Below are experts of layer 5 (counted from 0) of a mixture-of-experts language model. Rows are named router (the router's row for the expert), gate (a neuron's input weights, with its number), up (a neuron's input weights, with its number) and show model dimensions 0-223. Each number is 128 + 24 x the weight over its row's rms, rounded and kept within 0 to 255. Numbers have three digits each.
Before each expert's rows: "gets" lists some tokens that make up at least twice as much of what it gets as of all text. This comes from a sample of Wikipedia text that the model never trained on. Tokens count by the router's weight.

# expert 29
gets: " a", " his", "ly", "al", " the", "'s"
router:172118164116152143138139161167103107099128164137128133103122121111103112147136134110120166168110157145116122156115099172145122119112114118078117125114129117176124100156111105139136162135134143075161116103101140129138156129124180116154101144141117108120119166141114150150125136098120133151148128146170104153109200120070151110156142114112142141173164157097138105101119154146081105146114125104129114122126130116126118150103105110127120123130145133124143138152119094149154154130126093137157139122118105167137142110092139150104121183139079115130107162102107144112115142147107164120141117110199140078119123131092135118156095171143144145182126151147113155056095154094150125124155
gate0:138085141106135166189111087159135101079115096117114151148168112103133136133113115149065137110115164127108099156146111134097153128136111112091127160150141134096074126154108089092138124124102126100188148144126121142146101163139109110142127111149135127163157174142138133138126117139145136122116081118088129150121089128126177114140164157111117123142099142122122140115093182090147114102114150136104129119116104119097086156122139177112084144113107122123080117133138073129130135157088111109134126119137105088090113167131145158116100130129141132124167153080157100135118114097113141115098152121168132176165128120123115104123126137144121109096141104147119083144152169138115156139111
up0:121101168105135123115112105137108149137115127119153128109095115066151106130151126153141148144119126160131113137105126148084080127116101124126149137147104134099158111143167142144145130179153111117120119125137155122127127164154118114131110105182181139132120169085155157146146157158181203136161095129117142106123092145148101161080116152087148114124185136102111112129130096089121140082113159100179111123129155114132127143120122131132107114111099144099147120128133097088135110121170113114135145172110144114092124136113117092189126123136120132113116133154110134137144161168146163130138136089143149139133085092171160147134141146117148139173173173119102128132137124139113164126096
gate1:151087145187101110157137106126130144113105143134099134148088154113107131180148139140112115094112152140136142126141136144113134170143125131141181135102152169167133119149113104164121116079145172165155171142145115132142116127144129167116162123120149115142123124118105139143151120086120138097121083092123152100147124118138126087144165100117148113105135133134130141107128102130138138116095179195135167124114166111120083131129150113150139139051109088098149131123110125121118100110139121129090123081125140149127130103141103150117169115149137134098136129126151168150109158123117082140113121154123140160185144093116142112107132080116091172156108123122095091124118121164078161151115
up1:109116091157119116149154149136150094109130101151135160121143114166127098121168122153101141123103114137157088088093146122113092125142093114174145091117104123097137142118110103149119145141116092103115091132117129147161138125160138148071116160146107142115126090142119181133140103116161148075148133104118102172136130103092120129143124150119103119133121132146132140149154142152151135167180135084078137127121153150132115125191097124091180139092107114139117177152135123143130131094106082131168113148126132142126131112093116137103138109146099178113155124164125153096066132076161112154130108116126113117134146118143169132115133099125131146115117111110096134160148187096165142138132
gate2:115144129156153074159152090132079136087149083151143136123182107160126132134175125149127089126126129110107138083132116159134150126062142101116123102121103124114147101087101130082150134133164122090109128093110130144117159131109136143108136172098079149101113144114113107137162101120135120150121175127145127157136113095131138159121154153092098125133121137123166144162120158092130142162164098143174123139130114130144097110119102143142140109128144125107132124082119172116131109149128089096108162121120101157119147164142105148096155080132139138163137170183150158151119151130159137147146103113174123133131123105149117106134134132182150114141127118138136149175177168154111109128118
up2:117123139159113126138148116141086145130131139136175098117129112120182120116132170072148129138118065146098099115126162120102093096180090156143120129138117092113103095149138139117169103116114155129157101098139083109147100139137102154174095135123130117105148147154146086104129158141072095158104136101108146132114130153184084137141153129134120124107134130143123133126122114118110119094088156134118150134101154150099126126135088157167156117151119135142140086158194132140104138124134106125125128115099108086121099124118106120154148129128109081126113133105112149126141121191101106117122154135063165128126096129131118112134141179129106099162119137135120125113105152139122100119063
gate3:168160116121119124106136118139113150110133112166174169139137111119119146099133168107109109147156161134141126143132121139116109125108126113130108102080092120146127138153128121106152143192164132113115116140155148159136115147097098121135126097147081114131113134133140138119133123095160152120147177123122130087073160166128109097105121163130127102151108173111150081124140115126165140091124115095116143121099124115086177160109161087119126153139106104128169090118122177094127106088126170113131109147154131126129120164138175147132076136122125118152088125136152168145132136132053114110137140124102142091109131142138108128118164131133092120098138089117127138120066096075089150112126
up3:185169129131115081119181150147166102133125130182133134130124102107144106179085128126145155132132143133162150119152143144135153127119137152086138118108099131165128140132148126119144124123134103114120100103158183125087120135116105103126100126093124143169091088099086115110078125136171160141148146122081128127130103088119110124123138127146054113157118095139122148131132132114172068115119135134133113131129095115128097110140148102152158126117163142104102114148137095162145084167105124159122128175113121152090094133136151110123093098126150135151124113129079101089105105157156104096073144168122086095144140108131143127138135150132128121133126106140110138105119138151150132173116

# expert 5
gets: " the", " a", " The", "'s", " his", "The"
router:128123115113144127102164163124115133087083138149129162129114116106149127150134138117115190143150122094108120112099125176148100167099063118143108103097133153151154107155147148143117142125143190102147111106096122117149153105107199117113114132094151156102161118146116106117128125074135115165149143141169131128164139159117118092137173153116131120141171119194135128103105138168117125138139124096151126131131088124124122166110134140161144149130168148169156134139162150118130144126135130121140145096135144120150150144094181172136137141142162118116121151108125105120122094106139115135152112141168150116086123169145094104131122163148110128177115186136155144103137115096127152110159
gate0:184122115150138140175127153082095138129160160162099139150107128117158160135106107132161180169135116124134145119096115109124130110157197114117136113161108125087152139119159125131093142163115154153145143170076109156096149093140143123188116137127141120120111125118139146120096113182105129119137120129103115120155112115118125115150116121137150169143123139116059190144137135104144142163139113122117106140120111114115080133115114093131141108109087125141126111163129145112133110125170125097138146156102120134143204123133072136128090130094109134114135124152117127189160153114096139119118104148099101100155115130111125158154129087117164137130119090140123147107171135147142096115123
up0:106091127174123152131116116105129131130100143153118203062123139155124115142101094165125110120131121143170101162125150141075152179123128119177146156124153085165124118068177160128102118118127153099170133099115163113102143126093123136071125124084105074088106116159141125127093142148100116110130117120109076134116135158157150097092107103115124102122157112109160127114092112109106128121095114129127144105116106138114075124115105111110105126133141139109116127120137120144120108098157118126131133119135109148151118109130140161127117104145136170112096120133112139135150152141143128094134117098133123108158106093135161177133165139141097134097120131133126106107040145147138124137117
gate1:086117164146137127137136119116105150105178130143145110166115115135129124129146098124119161130138149112128111098105132165140132128103144126158146148124149141135103137133133065127142141144087143109172158113132121116112160082150110136126134106139114137131130135122138151145132187130144069140153114141145125149133148122126110140138159124116153162138117141126100116105095107157134132094136167146122152131114126132157127132127114121141096088204126088127105173153108089099145128133124166138170127150141153062120142096157120067112109158143077150129106095177141086168125074138117179118080094121110145113124131096127120121109087077153106121131112110136173088104135133160149113087142
up1:180102106144081118115113136169113131098116133164147110104114151093116114115136126107105120138080091113071132116153133140126148115140123098152157118112134138086162114120088093109142154124175102156123085109099149137116184115097086117098133133117117111134144098146135100134139116120132132083130149161154150111092136095131133168119098092150139103129130146150118119144104118128146135117099105172125132172144142138127125135124138129178140145123122164153153089103143163128175109090103151130066147131144095160121147127145159122139101129080140124134122136092132189123135160081111084095165155130128150138081149125105120107138106186116115124095141096154118101117132161101110121150119
gate2:106126157156129135148170132156136162116116177152104103138111149105116114086127121124122100123120125103138146117158132116159128068170081149125118125141074107113140130112127115131108168174150117108134156148151089154130106126086115120128131124095146089137120126145161101107139138124139117150123136092113111095152117149094120128143119144131120154140117105115130166151108138104124117098115166174120113103092073094108101129108152151182126154133101113101108129121134137126115131168107115118145102127145090120071109129105124116182152134122134119063050107140117134130116097128119162099117107171122139089177164101157132086139094124159134127105133146143159085099150149142106114156094
up2:109114094092138109157119148124134136146135094134089114128152107124130145088133127146128126151121133102116126109098155111123114090141152171126144104129145136129137142159056108116131119181119112071144158153138083137168109122122145134129153142147139099187123107162132145144133098139134150111116119099117149138135114094128160118106113149158134148161082115185144145156162095127140143074098155166096162073098125083126094170112131148160156099117137148117197112119106108172149114127120130128161143192116131121115138156107101159144102106127105169106088127106115087139103094087090141128120125139110124125120129121151109140143143096130155115115111122137174147119113146124142103126163
gate3:124107112108149115158142151154173138126152095127113152134102122120107130091192143094144133117119089101099112148152129129119116148087116096108103125067119115097134120123128153102098121105102132086079165149131077157121158103100142190132114139109088125115124117161087122149140096132142120132153113139078130106105163111150168124100121100091055143122097150077130126092104124148123125165142141111119154104141090095140153121145138137123148147149153144129138113148065147119162107116122115139154122137115090149151164120146123131114122122130117166108193142132139122140103143121148155142098144137097158142110152140139139133146112136160123083087120153183150120132085138097133129138143
up3:136133119100105169131115122148141121103124111104145117117161104146113104116115176123141095124110108118134076118119129135122135135154117135110119146169123131092139130078148144142162156088094106134140127134105185127187138156114099117114127170124152133147106172108127128123121171143088117165138126116118138130160142149106122121118073136133149098140122166156103072125101100143098158149118130141133124120140146146112057152089131091139158145153111142127144150135152137097113152151125139127148131113123113112122087149077096169116151125166160110090125114166134130139179123154142153174090096133173125130109130105146093084155103159150103143131099146155108130178107122103148082168159

# expert 22
gets: " the", " The", " a", "1", "The", "'s"
router:113131112116148166109123145165080161118110153127119165149142167127114118152122128144094140123141115074137108119137116122120097164082086122115098083125136148141143140139111129177138130145144180085108089105114140111159154128095156120117092116117080177110127105148137151167076093115124147180131130162179135111142151128121117132120139144130137135121148123154114174097115151120112126150129148107138158136140108128086145160105112132152116123136155199128125137150130125113090120151137147135152145100129173136134134095132168140161117156127149123090116163128124079090115095116127107085089128120134136128110099168133086144098125198136128115142119174136161141129135090103103167126123
gate0:082147138094163156135118128105108097144117149094138083170134102110105095086170127190116116099132103138100102136094104098095112094143161105133162153125125119176108150142108111105172118101109105094122139086112130142152172168157124132111119111118135133130150138122184117146147140100141129172146105127135144149114111079138112138155099104132103140149130132129133123109175117104141152141070121137118141126159086147117117092150088176136090117107108150163119158116148127118132109145148195136116142114117140103099139158137143091148115155151139133133108110137067085140163161116116125132117087159167103122141139111120125092116124154091155111101131114131152133125109166135125143126162
up0:142126085126108105124133161099114097170143158138152064136108131101102150130142189142178146135161123115108113123144138119102178160088171109124118102176107113119104102154134144168122114111139071119120137123169092128109121122141161111085166138127107113111139125141136131122135122139077118110153122095106153159114121098113114119128128081109117141151157112075124146108092091103146144139107108106094092139119159114141132117142148122109134133115116097147103133128114113132139138139131136115124159156114145143116167100058112107117103110082123117137129140145113129098095109127115147106104193133131159130097114140080117173087103110101124122153130121120140102149145127173158105122194
gate1:170147126102137107147136148118160117107129098114085146128103159157123100137149116101102132104149131105105113135156109141140112093173077133102136135166153111103111124142129141106096094103142135181087135098132148124123149140138125147148150097167097133133126157133136116156121116168155143135134077144147120160124130177121154135122111130146063142097123124143128143145137122119124106112101138188130136138111125129122108128105127084217143173082130117135101134100147133085139121133141104110107156089107188132113119142105113103140101122165108142156131097142146117106123098139077110073155148117134110066139105160121152084134114154134142129086100149136103131136124138108108096091110
up1:109089128106137145111186146128133101131135119145147152183144131102117135110117093122112115133146102132147153077125129128125111113121134096111129161108119156121117101153098119136107161117133129137056135109118074127163138165108125149082108153095162172084149104160116108120116173152144104138125164147125143166097144145109121148153090113139093120101133127154106160160123163127101109105108113131127147126149171110126114119133098085155135092157127106144132115092150126113115110217116151104175190110139102131106146142136122146160112098120099147182149117127110107125145130127130195139116092120128121116111134164117107138139165141149129156148137108148127123100149128094161117114092
gate2:124110138149176113172123098111148101067165158138131169077136118125113126109108144131107109097119111158174152120122161132151122155142128160109101137101103137115121136134149098186111106111156089140134156135156119146135127092120117111114135087119097099128142124102142136154139095113157134110115141110122160115088086201088145157118128137106130149090106118151129114102154112119116109125094141102166124143091135142150176094140108138130151135142089141115123153103134108085131157148109104100157124113128142124113182156131146120130152133111089150196113119099070138126119140116121147109105159142133167117140133142128144133084158123115143144163170153158100127090079125128140126169158
up2:112154111125105107131150106123117135130074102114100128145113155128075160164104108106181106105166134093118111124115094155108131137147169128108116159143139130122132102155126159192132139159136106109147123085154172151136108144127098137094124150102158166126091125153156145155130123092142124135145150137107135133115154110131143103130124178120143146126168122120130121118128142117142111125124086161133098161078154119067150100140145095147156124092158075119155149124136157130146150130168125127155137133141106111116121127143180110098167134110122130093098109131109087118173117114075137147081152141079122148120151136131112151134121079108091101099076130130096153122131088117166120125152
gate3:144119083147079084101124111150121127138098118138162105104104129116131132155176094111120180088112083107149080112117151095135137125080157107107118106165077070103130116110119108137120145148141156069149145123120104105157130155119149147123162136160090110113130134115106126087097126111114124145117104143125141137133144107150074167087128122144186091136130124104122133112087128114137104086175150150166125087106130123124128127148104115097099151144131169134089130167171141119136134108122138128128142116095141134100205141126125108143101135119125097132158122149114093124167104142169131146135152107144145181112128120136096131147142135130131112115112095138117107132159123085132145162127
up3:090125123124114134106102159109181119123092101111143124077149122146108171146119080150122062179163154153132130117171147176135135132178115074160130135148120147111124152117133134163131078150188131165142119149145166128151143132097109137173114105129162132088137156108099097146159184112116114127130108125137146122125154087129118107116156161132100106151132158129155125098113136148084152145112090125134123162138170145138145139150133106143115141099117112105161111097108130123126125133096117107126137109148103112109100118112130145154126133081133135146097125157151150167145113135135148138191091142149133131139066096100108142159149114119116149124123130131175151152107162102144138139105